Experts of a small language model.
Training: a variant of Adam for the experts, 542M tokens, 4135 steps.
Below are experts of layer 8 (counted from 0) of a mixture-of-experts language model. Rows are named router (the router's row for the expert), gate (a neuron's input weights, with its number), up (a neuron's input weights, with its number), down (a neuron's output weights, with its number) and show model dimensions 128-255. Each number is 500 + 40 x the weight over its row's rms, rounded and kept within 0 to 999. Numbers have three digits each.
After each expert's rows: a language model's description of what the expert responds to. This comes from a sample of Wikipedia text that the model never trained on.

# expert 7
router:495514495488508476504503556470449487534494528543542525520540497549510545559522466498503579446443509543503499505434457494584469528459431532509549478522438544583592483524498562481501473526509488528477509438427447586450570479464497551474494489540489470454521473469486497496535523482516495494464501485589517501533478553532500477557406524500502553498542531519520567472540539493532604454558
gate0:487511478493423474567485452472518498489455541478504452524491470530436468556533475494529534544528544525539570492500465471566513503514483527538461519529436500502432527478490449523452479522492440460583555462513444515455456486480472419518525461520531533501467465434592486391510531562538531471549570567492468560492455495578446486448575513545525435419546523474412584490548557549429457502462
up0:470524518490498507492510513469460469591436542542515586451479452507497522538439508522553524429547483493547504556576618492459550473524424558493537472486554451533540486507511443534468473489467570494481490485492458530509536465529538522478436487505512552510544477523484519475468486403484437528545403533431577482479524519520506506542445552440460503488483533519512475490496505520506480533472
down0:534469450511424469507483568481546468498479463462535478497519524442534466401514508517507510453522528486483512545551422493502462517486465467532536529577474506521470502371510499509466504628507493524414480546500455500515482449493560498469496533465530437435459447544496487612490474481491445577453458519524579514489549458561584518496477557525520499510495534465498490530478491507487494406509
gate1:525511497537495430577518531470482528476401531500489519518500439550526533575509468498468472469515518529481508516495503545463480461482477483435604487503483498550499487577481510562510426527574520488559525504538535530518530469464539530559531456581433457514540514440522561442464530450437465524508539485434478475523456471509480468419445540418435393485582530507524547542514538532485462501515
up1:572491516500492537461454506461514562478545487495534525455472540475554539426463512476470526580544500473501455472513473556499456454503499560530558436500435514551577525485538580485487465470434427484535448536512477480512497458556431521543579458427549523472466485469557531453565488451559517518498485533509531486527501440549489478520518529543459455503488614450566504412544517502523571471492
down1:536464532450496480604483522473513450469472485473510492457526499464474471500462456522447552551471521524435435533522501594452546483516536509524495631536495517487512479467498509521500510482449484558601490486512542473568502432515561526458469447512467476479552502485434553462539562560497506503533620456514549448550496511460430537512490525530484533550490526497505510528491385492542516455489
What it handles: Table and code fragments. Odd tokens inside tables, abbreviations and formulas: capital letters, codes like MPC, JPL, US, hyphens, brackets, subscripts, cell pipes.

# expert 1
router:436484537500477489515495536477479524491459519450564468467505493490509581539505478566528491502434468543537521461441481437525497567509459479517527527545479482558496518634481487464494471484547491499511557460413472509486525501410534600440451489485589504452594448513503561524554581520544524483567503543434481469612502598545542541559470503552511498487510532454476547563471523540520503479516
gate0:441428523471560479527532477473471534526489546534505480535545482490527505540459536559510522491521520518522495624402473490603507516444521513502518423551490475512495466519474519528487488589430588485508509432505501475490530448496444553530477503495438501493578454465451497458486445455441488528485509461508501480558540470514452598505437532522482468477466460502483472485525552404566439445485
up0:514448426598489543556480493531508485520509510531460524550452418563517484567500524519524449536479510482442407500493564570457456508536535485589523495557474489471562459496414535488516497586544497438518501488448527515525546491544503504453487483495479449517502523486563545503463513442513458529509537479535478582466498526541513478470566520467474456577496454536478495543503553563536503507504
down0:481447494398545468525464456507472439481495526512539533546514550493550524519505530462437486531526490492464482503443542529465465464554509485551496465504523451546561503518518480508447492514502516488518535501516462541486467523492464500432450525478512476443488546374489544445518456511518444427501429532478557503510593581526465575483521480477494509479486505491512529511512567476483519510496
gate1:566457470468504451503490468472563477492503477514502541458479459533564440493513487492517562510476543495553469580523512459526524483411502473550502490475510545538505453480508551542477472580469487561550537479500387419497490587565464497513459465472452533508505517465563544532512562524527498513516495552506506556526496532433542500497506509537419510516428550482487590469512503459458572437619
up1:497497460494538423448525479451431467500523493498558487497524515510530438465553426489510534457502544425582535534509522429528436487517498437561523522499520376488491484390481518551470523525486454525535526458466454514482524527491464523538475491488450556467522479444451513440446510518572504443473491539527468514538560465466487535532420500507523496473504471478503551516509524507444591434503
down1:503511461468424410476525478540525529504516502492527524518458470500531521521590506604528434513418454563514429508508448486560472492575461552537475482472485488465480474522467516470565533499479459504450438519434513527481502511478503469510607556525486518544470540485495499463479498482538534483439496484480535464599493555471579548508522516506576503509454547479457522563481471529443514402534
What it handles: Delimiters and punctuation. Table pipes, commas, periods, line breaks, semicolons and closing brackets ending cells, list items or clauses, e.g. "),", ".", "|".

# expert 3
router:481497517479521469504473583432501478487452534489554459500530551479501540541507466515467569429443509551528521534526474473553463577521482428528471501551491491592501579563500512489548409558485495484571545517439478493444531562506497576529449489515517527516522469509485556539526503493573445468519496512519468514584584561493475544544466459495444496536475475531546643474541485490525535445540
gate0:535513560463508488476498475505456451541398547490454579531538431526451554506477490554471536548502509524612558562508543520571508467486520479519561498461487507499484524566474514549484483453471507501470511508544496515531554602532484514510524478496491452473495480497458474584479473489476518487492552487452452538544581555396489507531447486534524436525484516496532448438452482409511464436557
up0:457512559445530418472468555521438506530525531559516453461425456478499559494507521511507519450368454508506510457542434410534531446419518510469447539482494534500536436484480480470511503468529545471498462468563463513522488516403535505596549540464454432462560588539467527537435517521468512509385499473519516436516469472504480519448447480543537470447496527474480527499508483526491516488486
down0:480498493485528446510443434437462465553453493513457484486511467494443494516498544485476547538481520549546446507506472508512541525493469537556517503452493564506525452434516538514527499502497515502454520528421453436533473515567547432465490446512473450472514493522493511543441436435515519495519482482544460483535537531504501410498499482507541468348431568563485465535506460484532512482473
gate1:461539532477465540475556502482509513472503569479508488497511490582552547461530503496478494550456560576471416472496518518503466534438519519521545526494436472473544493493551539537520479541573476469497530538489516518560460515515524517498556443470443481487474460450521520506460521542522448459523523472557505472508501496543542499522494492515504545499575505549540460443574537516461526475481
up1:464472455523482526493474590493548523515468516485514558481571482540573467479535519474496473496519494484546437565539501476526496511533455570521551456531465492530442501506572521441485529519518441468497524505516451542527488595557466507518532511508510568442561463445501521486494481494455503410506521482457488472528503505507541483508479484495503597513519536504518545504493522533472397538372
down1:509453487492482582528507524548485496509475482506557540524495494448547578519464472447499470546500523439454568502501496537463438542425556562511522454516464578471473525534587472471525471516528477564504446525482516464482465491511497602479498498519549495515443456502472472507516570502575531542487468479494512521536560491509515571504492455518526483525485508520517494507423539527542425468507
What it handles: Common nouns after determiners. Head nouns following the, a or numbers, especially time, place and institution words: years, week, km, station, University, airport.

# expert 12
router:420516502485540453523463534473471472483464533525574485483504506573434510545525446535519552471443456420585525516410458451551495542512481472550467464561455514625530503485496523389483444593532543603505512427417471455497594468436497534496529493502499554440564500535487557583586462494514570485539494503539486494502462540511504539571441470491440503460558501500509558567559486519451536563498
gate0:498468507454550517476592468458534535499480556477515430456435510509479517501508513519493432464505520502432446492459528463559466474504476525503532521542466480495500582439461515491526561548488535479444533475474506521484499582488512533495539478553474544505532479434544494534491485529437467504461472503557507411553486549516577570520492448522540517413596521498467517543472515429533513477472
up0:557534463501539466617518511507484482575507544461518479594504522506465486505497471469450497510460555511489468523452487530448446472457463505494521568542481493490502463527520469386433485444404505508487501462513512479538519533542534509481435517527476576545484480530476508488493610456491540559493464571512558476528570532503455527532548476473500516529546477464415555557475485509419483536527
down0:450503453536545511558447537476441460537534489550493522497497533540456499531518547467512374574504601522396464442484536528534473418488484479463499422492428451511491476486500535494458530506490474503526482477460527455506520564412498418534488435514490514486460485498538594507439477517364532500518461528421460397545475499486561563491496565469493399493555533500471532511521552441508499442451
gate1:523445519422466459481484540482466512498495515486511515378488514519591491533456492522488557460439491535522527518524508563490514524519449438526469483508485542512504506538531503498442489421575535483491569503487490490477504454579481468573567488495542521421482554477529482431523525492477500528528513529546517562529535499551436443489502528470509471457586569554469477536543566447525518514442
up1:482505469513479546488508498551513508516483490535546546494498522504473495508503510521538469470525498537539446543434569484503471518510515550560522532491480531485540505494444514515512553466456534575512534462497510541495500571567520514477479527450503476461527553519465457491484459507512488403559560443534462474533515453521491517511451450561516504450487458468475532468441517459481548487462
down1:470589519463522467465536502504456502466471507549480533550510531514549550505539531495496493557540498557477487552473494545486445514463482524559472598553402530501516509503500475439478502546445530526484488431579436557505464474552482521560557502476553455455480478507552460523521480506547501513527541479512477532512495506488574465581508520532410543510436549452474478481585577440550560544488
What it handles: Personal names. First names and surname pieces in lists of people, athletes and credits, such as John Gray, Jerry Goldsmith, Quah Zheng Wen.

# expert 9
router:447475517498509497486468484479415396456502460538584471472586467455441491566549477496599491407484444537497466480471479501509523486511495465500509486603456469551530474469534495381514429563511516549512531428471491499462565405456528492501538488485490463443543443496432571469593479511517533521513499545479524489576488573511473484590475503531429506509506532537471526501577529575531498465512
gate0:433460547473550447555532518548496535541484505558491440493496544591500503483577485512471494508458539502521505507470488539545459501451538558597533553488489504472518516524424464521455461496509504478457488474490512543539477459435536470569402507460560454525528450507510506537582501532551516499479500549539508445486427466525423526527495474516521527517563565563453482484535473492505473484513
up0:486451545532440485586477506572564572507467468520450512465552517539515500505509462483490518509491507440487506525423485495571504494533472514600509520556459555517576538500469488540521509523595494498504426490556489529532473438522508482514481500500553489444549485481523484552537475503492590624455524471463522552486525450546538545528501439598521481490558579521437447485470524498562471600497
down0:529481457522493475572516554475497507503588528468502515536513475456512445527483506479496474461459615413426463452552405519464484578526546534462502522402479516547509522569502500532499504437506465532507403604476506487522500559564568565397421488489509475487537462462538545435458445543519527413512515525526476488503480470492507482522519546499469471470501486517471450577568500508412422528466
gate1:451493369548507473431578461511498558477539488529552506566448551493536544523484505468502517470482491520490524520458482504486444504536534506512566479569462488536453536513447463496487532479457538492463455558570470490540518525547482534501501484528485432472534481533463480545416497516510551534493516446375506508609581521495423515509512478508564497470411470531442479567495562480508555451470
up1:479559494458541520473508467495486415387505507475455529533491463447511535497565514511514631485539514514409518504512531547431522514562458475476487589466516418475436439487500443469526480522519502462493456506511519509459556550448576537431514516471506512575534495477469499509537502413469487430510521560509496485507461554501490533577547450493472486558510457481508587490432526544518476475509
down1:535530508435505509507460492376440548487535509489525471519499598504456529509501459474512530536508522571472552465471553530440471460569518514524444480460489451475472546423482514528464484462480498485564531518486499450490456472426502478521424519436525557474414486477550475492570517469521484426487511477506512514488516584479515473461570458496476513521484477447439503483512455486496467468505
What it handles: Prepositions and verb endings. Prepositions after verbs (of, in, on, into, against) and past-tense endings like -ed on word pieces: Connect-ed, released, used.

# expert 6
router:433488435514509458493504536440489517474446528482550474460519520450537509451524453513510502471489479448524464463470465443590534516564455420535503464578500474568552458535469546474538388567435514489573562436460433511417545501463471559494510492476538543459544444514498521510550507511610505482526495557536463509509537531527472557528491527526468491431550479531543559519577527536479490493526
gate0:505531519517524507501532540523491509477484533439499538592506499498492488479439458580485445494465493486466521480543506484492428501438531484574560489492547527559576508527534510484493509514585538494539503527529467454400432513468481576498532493483518445444501476479523480523409553489521536507470474450488557494496483516514558512458468473514561477530586449506601533491558452510484504530525
up0:519549595471465376491529492529513478505488429498521500512487493518457437545469497521410438498537479512545460485528538586518530496577453482503462470451558416580473456453536470505418488554584507494577515524489448547496476403478525539532530472527480426450541510527493566521498527580555570535474485502518528450511398557489567508550465519486515444476497499493598554473558524548538556548505
down0:455511472566584514477476461475483575512492514479489566515492504463499403469489531599471514543513581399519478493520480504498461425499495443418465482451529541476523460521490466492481439512532538476582523492470512499476509537422498541531453462572477541453509525525581586493474468483497517492468539480531480508538534399507466536442523511516488474515506445510528503441552506547483485576508
gate1:453534512472535496491488554509449489537511517469509471464493555491494469456487575439460483572509532506509554500473497521571484526506429502513554480490394457466450461497512480474537469563546498484550486482536484558507512514461521553548530457545541441531544449470499472555470533469468491461464471544510380572512447493528541444514494576487474519508535497496522507521431444516545545487558
up1:513533451600524538516536459417559512516475528450459564525480529471528527495477467494492518500518513458479468569556541502513471544460475496494472570572531470483546446463504429447502426458488512500484520467526451490495467518548449548539432501535541526509524519510505491499480453541498482441514457455495526524469473466525531499550485585507462480474480458465454458491398412547449383525506
down1:476529560435540496530563460505434458411470537545501449461557490470512491461452501473522543445495465479494467503527503517506512547496534448489476504479470547452476533471443463456468500492467514446520538498532495440472493506526514542544510522471437510420466503557521472476541431488523510553521473499503454505477507515488465415479492564546484536545468481510466545562494497557554432521460
What it handles: Word endings, suffixes. Final pieces that complete a noun or name, often plurals and suffixes, such as ancestor-s, Eupho-ria, processes, Israel, -ville.

# expert 10
router:517487528548557443457463542522420487468438521509509536454536487476531517566478513508513529495512487552512522533398503492486528473507559455551533564531465531506493499499494537460514378487466542560541518480448486543514469481457603546526452491485493463527572427490516513528518487462546534494502501433558449481627480572491499494559461490514502529458470461516519544533560556549522507483591
gate0:505448587498461522554486446524526575542515579578474553452533477510436530495471461525496546523549512529451539538532480468516533519500554475551475503466521471522552462557478531564475488530529556460523488514469509566472461510482503499478545455517486507519557396413453565448512463506438519459480517480480413533535428492532514503483509436558482501462507480518494532450528518468475487455527
up0:535459446468500471482541549500395526547482487529509416553467516543507534454453572451457490465425562492532502464454449484520578495455480488550441519484471570510463505494490495525529529443399565519497477492493468504433527549520426461532569546478500595483433563513529487479495482463507508489498536537457476478434548531503519580522480544561454523463483510492499494573559484500484542458534
down0:500543536461463473498529580446455575447484532527569525494502513530524533484471524531523550527426464448407531490517447455591515501546528528509445528426491473514552491484494473571492511469586467458504486558588505525477552522500519465529505462467525491481473445443528479473494522525474528414553536509462466480470522459450485436538518541444513435523502508507490480501526535465560463453469
gate1:506493505512401433465500483544501491448451444536498519550467576552527467500512510441467549502492536474497461493527570532519475519496536489560518527488543544481584549464479517439506554533545414506496494506550465540486508479461410531513498538463497436494450483545485477564517529530567559494468542500427443499470599473564535462508495502561477495511451512489501538458553484613501478551468
up1:460439514480515483452587586451524508494532491484532474476465563495577450449508529467484581475489554524502546499518490546495585469431467468483492439473459577451526456470516497572498523532475492487459453400466523466528524528511527469480527459501478480464514567495518493474579516552476532530460477446503545461480487498467493438524508449470510471472490501437477551483423490509478508472488
down1:484449478523498573523532494509575544506609462519506479501490519463541548496480488498541492553526482490416544553524457471622548484463481548493497509458459469483419511524492569459521513399466502520500492410516504487419479423553496519488544579526478477443502493489499441451534586525508502502550515529475452489477474517487490530521527517503545517511479486515529507447510542516500475510524
What it handles: Determiners and modifiers. Articles and modifiers before a noun, such as the, this, a, former, American, National, plus colons after infobox field names.

# expert 14
router:477517421515467491488546533553454480531493561482509522505480472521512554519421547555483568416460505590469566525475504486477536469517463474556550514497490503575479510542505563466484440533530540520473506492509493492503532504473575548451546486521511461456500465450502580491521492515535511499489498446465461484626467568518457453553422591549530474499506542523510495477563533563488490412528
gate0:508495484519477612470512510526454505501509464448448542524447519488499490462499488469513572517488438502563466561471519479488415523447577464509572556517533417541510467538453554457432456523444571508502513553559533555538537501479514479497486479548508449551510503508464528469505457518507454454489465521507458508537458484480427505519507509562459500481524471551496518589455508499499596523524
up0:521576573478478484544488431513452529530508485510457543479473442543492520436514543516476489425519504528518487408489441534477509484451539473539474436550517499506525507511563510575503479522519432495502505565525478495435467477509491538510491494515446457487496486429452547551510496476510558491492447501481552617559493473485414508490448447493506561515542471458473455503475507501500541468484
down0:506408517395440589491477536472485409481508542459490493541484416457428512482491463463439483523485499494473529480564490527527505451485490476494494418432460469493520485506442469476478504532496427517515468461501556551455495496502558520531537521517507520519479525410518421433463525520547517507455452494557571561586516509521503521507498477460471537497487529570511546530495571561499462433477
gate1:468559426570546454556495512485559518472532474486547476502514489547536560498534551446489451540396512540444483488496432490451491539465482422505509459483544507468453494452551507467482508500476443471481496540527502434522543452467503475543430478538464489434499398601444527496522496485562534451438473555499514458451534505544453550501403536546574519540581542467528529526552504493529418527586
up1:541504424471490497550465494489488397484504485528524523464451442481508483519503462565461477464480525508484491479505495549516445497474600528466453465537507431502550590492520532419431524543491557497498522461569526505528517501492436531506459497496521479466492476507490498498558538503466490539529522575532483505446574469453516503501514567531537502478494467479449508502618543546474462488457
down1:571473439511491585518434549500451537500474537489527475572500461508512435481504543480462515533525418563485523467488471503519490501455517470567473515513438505481504511383551456460473494544437518564460465528435435521534545526431508513510488502479519526544490542475459505539506512506438495501485431531389411541461510515512498548449519507548475577496521515491487480524434513459512460534446
What it handles: Quantifiers and numbers. Quantity words and numbers, such as some, most, several, three, late, plus hyphens and table figures in statistics rows.

# expert 2
router:428540456525523444525431546473450557462450548537504479534516487464461561553556440488508502430446523529440472486427519456512473532604570457579526474510430487557506477557506571452471484536518532520485527507446461506494561579512485584473495491481465456498563452523460546525533502482523470423558489496473501506564482530499476563513522518533514530517507495568485544535497496487538503443553
gate0:493491555523526510430511517532517494555527495504491487501508602480575481500532471536545477554496527571515502516481491518477481546474535560462535527510449564507534464529563462494482507489537495489520452515531434482520427536452458543548563466536488492486548415469506467568540496491475498491401506459530458482511512471594501524458537466436506536463563486525527447485547513554482574478534
up0:473428470440557516461540487580550514545578527523489488505508453449517449514535520474512496529518524543540500511491520506549482564519469522429541497431487570496526498490512467559547440472523462439539522477456493500488591621549535434507449487559498445590497532511489528518453495543562496500512470547509490479462523516492466539479542471492544571508519440508535511533468512471493499496526
down0:525520541474434444414474479464465464428441517555556502443488523510485458490548492398498442488509496451529484535450519450489547470539477591543477514518493453538501452444535500491486480518492530500480487486447504507410420477525509402509514533508453515492474504561515545464458525430522470436464481471536446538524458472456475496446418556526484535462581464523535434433519488528391483515508
gate1:432464501499535539418451426540414487505515480495470490546426447514548539490488521546558534507427508531496536528506482448529444509560492497495501466470510492535557483539502483503492571510583502478517543535470480552444495563458478534497515473496515408551520499438565531489489554412495562444361483504550458479550515528511465504493419539519451473468460538543570528511537557509443418499502
up1:528389490517526484414560460558534586461488428502500472437470506483524550474508562461422494508569533460477544555541503508499594494483491556527487490479540497483504525510505462483501561510540527552435499489579537459530477521471423541501502472537525428496491519458515520480544513511503492503530506393491487496497521436442576443523475506456498508543524447538465490513517530472522432512434
down1:535487509477453533465519497452503506479568571464419383471496477560513472456435483473506544475531559472477520507531525474521440538407466525443517525427464477527560558458498494484572522499472504422477512444487488508538508487520509570543545595554511511489417567379498438456539472531440458502474517564532469571541479456453479424510499463453418498509568492540539507582524541563486485445504
What it handles: Reference and table punctuation. Pipes, colons, parentheses, periods and numbers inside tables, infobox lists and citations, such as pp., 1998, 20th, Fe³⁺.

# expert 5
router:418536450517515447522482562530517513471420555482476477491631444490500607515500500552497555498491437507548476527453433512577527478489494483541600484506522474566564532535464505478492476512525499497541588550474505527452511505460563577489524494549525452482586486523482548564497499526561447540530501530474469475600531552506467517531491491533448479499465501503472534492513557571513469464487
gate0:484479572517482499500551482505555471495477482479600491520519522520552476497563424526510485522431537559464545550492502514513522503511504464507493515488512529479527571495468499500522526484516558526498528526454483437522557567511527501548436514500566493495569399508559531444535507454485485518507496423500453478439522569516545532519445525515491511447481551480474444472511536517530562494470
up0:506567473464590481458419462518491585473442551459496527464477488474527490457522470493557532515515453523514490525506507492518484464446643537479517539498479516513561539452519562480504499439477480490526469486535567492521419569543450491559563522560484514512569412517513557536475536473592544544545486483561492533511580501520532444460464507543516530545429493480495576588480538507464506525445
down0:525430460520577487489475443565429540494576492526507469460557490545440490463551474467481428462548523485495501507535557478594507473505537530496538488547548533474456556491506546458529465451465497522468498466541535535464539464486494548524458449501529422544528411552494480503560513510494557558473470501545495529430570519473545495448513489461478499553514424446499479510545464493513486450453
gate1:484517520540621519511462503535440495492460563476491456517436469555495504489535553460538459512476518581454485597520448451530442464522528544593486549493475443468526546499580520450500435531521526479500527548509397460461510476422444442511496481520461526545492478510453509539562594464504460546535468500462509525511463510513532519509498484521555446593556540494455520516490493515530521465430
up1:492596460563527485488538517480426491494439539528572585531480510556472423451586503431488439535483487486423462584533458455527505509555378559546489509488496519529538497441578451550489418530576493527501463523552383481526510451449473421525448455495474501522547441469500558569500526514496459547544525471428558519468453525491407530486521447435489484479557569480480468501498469516565556470489
down1:435599458511513502479537504465515463502531493465533564520509509511475509486468493489468465532540537508406560473475497470534536548504458523491494488381460470473483526464531486527565451575511457542535489548504445444461517471488495432491529482479509501588504504529442513567527471517428488540517474472449479486522462471504512480502530418527491535509457446499505540548503432480534496456461
What it handles: Clause and line openers. Line breaks and words starting a clause or sentence: conjunctions like when, until, while, before, and determiners right after them.

# expert 4
router:488522539476496512512565549477487439474473537542601500512509474495505491501608483511498505448455491534568511544435482467487488517484467462512447430535490480555526569513509477460543482521496573492489520504425463501468484490508585602488492492575500467458459489580508552437497466554523526504543496470461532534599474524505489495605495537525483486495468517521511489561546531454422491498529
gate0:554506538473544531446424478520566495547421530415478514519448545565519552454510538494459524502457541532419470493508511431546501474562489421604502516537487514518494496542448469490445508520533538524493527399530547507540510563550528573459490446537454462504511508549529532483454474475417543476447470556513495534515465516543496395556554505549457455524481566539524495563448493533563484501501
up0:480551531493515474445494533523584480461532498550534520549515512538487479552456516534480529543504517470501439451526574511431467576430522508519544478423538442561502544447494515473492508593450498469483505553491531457529495597428488517514480569536577482503511486513515447536436489501522523471463482545428544473490568499447487507448457523417485530584410502546536533523556546451509519539501
down0:472511495442448515458484493506531509551419553494500524548496480479485433497510573504540493488463469497499490498469509545472491495530514480523521531497442507472474507523467532475458502505530457507503495444541502513511588476496512530512420538565539455577488466607552517424569543529462491533556453440572484468461490454443487487566560542443510490532495503556573517506438548469520512526461
gate1:533487531563462543499518588507531379484497517429516473583479507466441461474495455516524497503468557545486509505471456609493469533480532573482519547508508548486522534472503497472523542512467514439469563553461505508450539512498454519567461518376571514466513518402517529461512497445440510510460523512488495493528511518443529590489472486503507484494505528526530492440455480471435387495458
up1:513498465521491453488496524522474529446458479537465587513537570492462486447485427503409489415521461473476482456517460542492496480509532521451512503518518468511543456513441532467499528546563521493503480506578501436457487487579481475473441471524495492531476511515439481501518507550495496388462544455481528459544473500471493532481480516455477443534454501530481507570501518487536472478444
down1:435561496562519440514471510525520556431402515454478510450526489489519505523532518504511423503493580512461500461563527496499512545461508493521375523493442496560482503566458491498456551477494518545484550549485507489504511554510472545544428525431437473602527577504477490496511501501476519508540584447469486498468510486516488515434447458454505493494565534511525484518507457493552456487474
What it handles: Mid-word fragments, modal verbs. Inner pieces of longer or foreign words, like Fu-gi-tive or hyp-hem-a, plus modals and function words such as can, may, due.

# expert 15
router:480536562525524496524485519488488528455447528467547531454478539564577516510552473547517518411423527549480527571436549496542540512483509512523542520545525464573469568548468517505488497588465508512578580448446411486477530572476475553518507490487505516500566442485420482525505514462517523480520505558538465469553499599549456518479445456489465490519447502539531551511552496527442465471494
gate0:527533523506443529458493517417448509545473520499438540506536504512443527526453539497513519496505540545462521493506511498465502521484480491443545506552527490496461530541518505575449465560503517542478502497507505483531480432535500506416550490547443505510488453498517512550466501588494536534513520553403541580497398529558507511533423514489433487532471566524504545492487497532508500485500
up0:516486501465438447498533473578542461490463469550547557435431513415504508512589485470478468480524436529521465490488479489544502552457570585488411442490504517438578461484486482435508489506461455487454413458457502493492493449470526466530349526482465450514499494515512466459519463447539531500411511527549516478512474508480495499514515477501529551485456490603466517526532476565588516480558
down0:467473539563472445507512533494522417549530523546559473482583515522478453501532520583537454518489484580478574529512505574522506493536476520532489453517559509397538552544464514501468540463506534465440470536518453517517516484489528452590470495489446449526465452494499501463497504515503556544510462506485471521558503559458484501451483457491446528535486534495549489481527567552484523496501
gate1:447469496533491407492506531515444543559540501563484510481485420545486536538511491512536459500470360440475517523528424478476554532505513501437531513465466530563533495534494520573547496530530464540526473526475496536430513514515510447478524502490428570478520484435453468447473581428530454425494520502506449486532508577461525438462482518511522537511512464485521478507531522483524500517439
up1:483492552515420516539501488578483536468517498546505518561453503499519529458458539560425477502485488522500526491626472483485492475551474488525462559396501497526487520525507495524560478460491434547476409540450501431441469540455506517509565468555460530509469478469499488527496510460530466470460497450579442469526507567452489488479477499523519555525556469512480486520527522471460512532375
down1:421538486509473508522556573529530520478496468511463531465555511516525534471462527504483493474477471533549492539657560470479490466498472498523505459501472458508591483514460567534504474513437558521482576474592526441498464609528467515509507525495511457507484456514475501522515466549457485499464560519501408513519509486540536486458478468490503490598530463477483490495380562427503532499494
What it handles: Topic nouns and name ends. Content nouns and final pieces completing a term or name, often sport or media: film, band, club, Arena, Murray, missile, dermat-itis.

# expert 0
router:494537482547488426516540547439518527418460605488589554495549479490507562531528468520510504395464461550522439494482452459537536480504443486545563465551511487576576550505453584512487434584522535508506571505513477513451498492485450544489467491494474471484529478471569524494509475479544470516557494497560451420556523543508475536523469495487443492470492453560521540539559492488499479485478
gate0:556505499542488463557470462565519514487517535581520516577521467609514514552561484482427444500520531472511482507437484496519415538504473525503420510530549500551498518508511488473496553490459522508554545438519478583427528489511504503477427476452436494454512450519493488578569496546493478483548544477476536507512494454502514553460515559524478503550481476496458513548506539529524466544474
up0:503568510490544507470457498483531549452558406428509549579527469504530506530460483487545540539509446472453511506455552575531535543530502468509527416511518520476505502493512489484469405477554510487451469580467455474542505464476512494507415497512463518464559606477531483457600507528502498514434479515473591505527531494479527510521485441491535477456458514480497549459464497467502582469537
down0:516530508538525513500473469549481566435539446542487543562487527490452543455490465506537535515532494563513507480515487494576445540517518532412556506466521521428527490456454451482459582552467486484490518488565514458548509509474507517524529497572401469481493501492461517498478559532455540520525529494460519619492470471504419588536517520523515440513430509500500540508458479508578520420511
gate1:546567472500560551525457528507490538506464485506533572477535516561448515462446467488487472499498501471505492517542504551460558485491492491485492484488499545510496503544554477500515558490512447483466527541495484469530539518552492545507453468480518515486511442484561457438543529492517556498482500569501436444504471508441516490523410557484480449404551500455447428527494568483565566502539
up1:549468490463602469569468480516536506460492559483580456497523517567604424493509463463489521500501476481569523484555489492544523480527509481484477500477495419492399487493518439568491448443516500456480501436504472507511526489535465502497474486486441557510535487561548426517495557461523452500484494466497575507466523452421480497492482536454441487453496462542503469577468561455547472500477
down1:540557485413484536506479480477491498522484398551477565501447484434463533452492479530480516474518508529578518508483506413413477540566573512459522511511535530538447465535531452531500501445529392491497489551529467531467465508443454543479481454525510499493537538458515570565499524470489502525535505519551396477493540506454496557478454558494557493439543549517533485503520503434469492412468
What it handles: Abstract nouns, table headers. Abstract or general nouns after the or a, such as life, freedom, way, condition, and column headers in tables like Notes, Opponent.

# expert 11
router:458531489505510496503524525505459515497408526448459522485530480418534554521571494515530465456474507515546492508493473486571496604482480454547527507541473445617494562489523512393475463555531513574513512474440524485494547534475605510449445491470519471503579445493447535540551532436489477507506508493500453496625459567490515471532469497538494518482509494521475526578550508546515587421537
gate0:492420513530597464501445570526471527473544411545484484528505564488431527554465510512514571535462481476482497434496487497416481525450426511501538505484529457463567489514460548469486538508502487460493481492473539507530471507481567492480518496537500502491548557508525601474523463575475555555487510485529460511519436497542541563465522515468448514601520561512441524519555539431518511516451
up0:464523497522517424519494421487504502502420511527458489530449468476479515487479492578528487426493535494497450489482555456486548444487467570546537503549455487556465497418537507550594544499498502474485451436503479483499394487422482516473549457511449546446510494522466476497450480494495505503465500475551578471485548484491515491471568487458529476474439544495554563474541463567522534521513
down0:513570536560543525438423496563486528502494467556400485477432494502450474502458521555458522592445499529519506464455520522456556543508484516548491559517552581526503475494450539475502534501549494547486445543396458506511484504530502473521547528589503507544470509526460504472455480493493555513500472502485491506493484510457519550499522580558477503431527466475534513479524532544445525509556
gate1:500496487522413519483494512521506522493533491455512533542486497531497570512488483525495610587540512436467542481488512486378551518547506487482495480457529474563496492592511529500462471491555553520571490502486516573499519523521512525485511515490545491494487484495478522450454522554492444525566496515405485493564397519487557461518465545501532519515491496515522452464528496490490481510554
up1:437515420449456527479509488479410411475452460422474482416518492421537475448552499521525481513551528418522596552474488498474557510560503454480469458508535418513562487506526501480508475471518567520449459576444457516495490486466494537533437495451522398416454487490483476502560522469487487466520500501494559504555488473519530492465438482520554559468453450535451448515577495546473459524544
down1:500503479447516437460477475541477487464504523527573481456542513520514602480534480547566520600469499535465554517496560398513541407514452434495520475476590499570514532469449486490551562495524438488521420525586473515502451456460455466521563502504459436562450501531461497489493531497581595440532527502545473464572474480557542451473484554594507470546505458457471575471419429495519488589473
What it handles: Function words in prose. Conjunctions, articles and auxiliaries mid-sentence in running prose: and, a, the, has, was, is, been, also, they.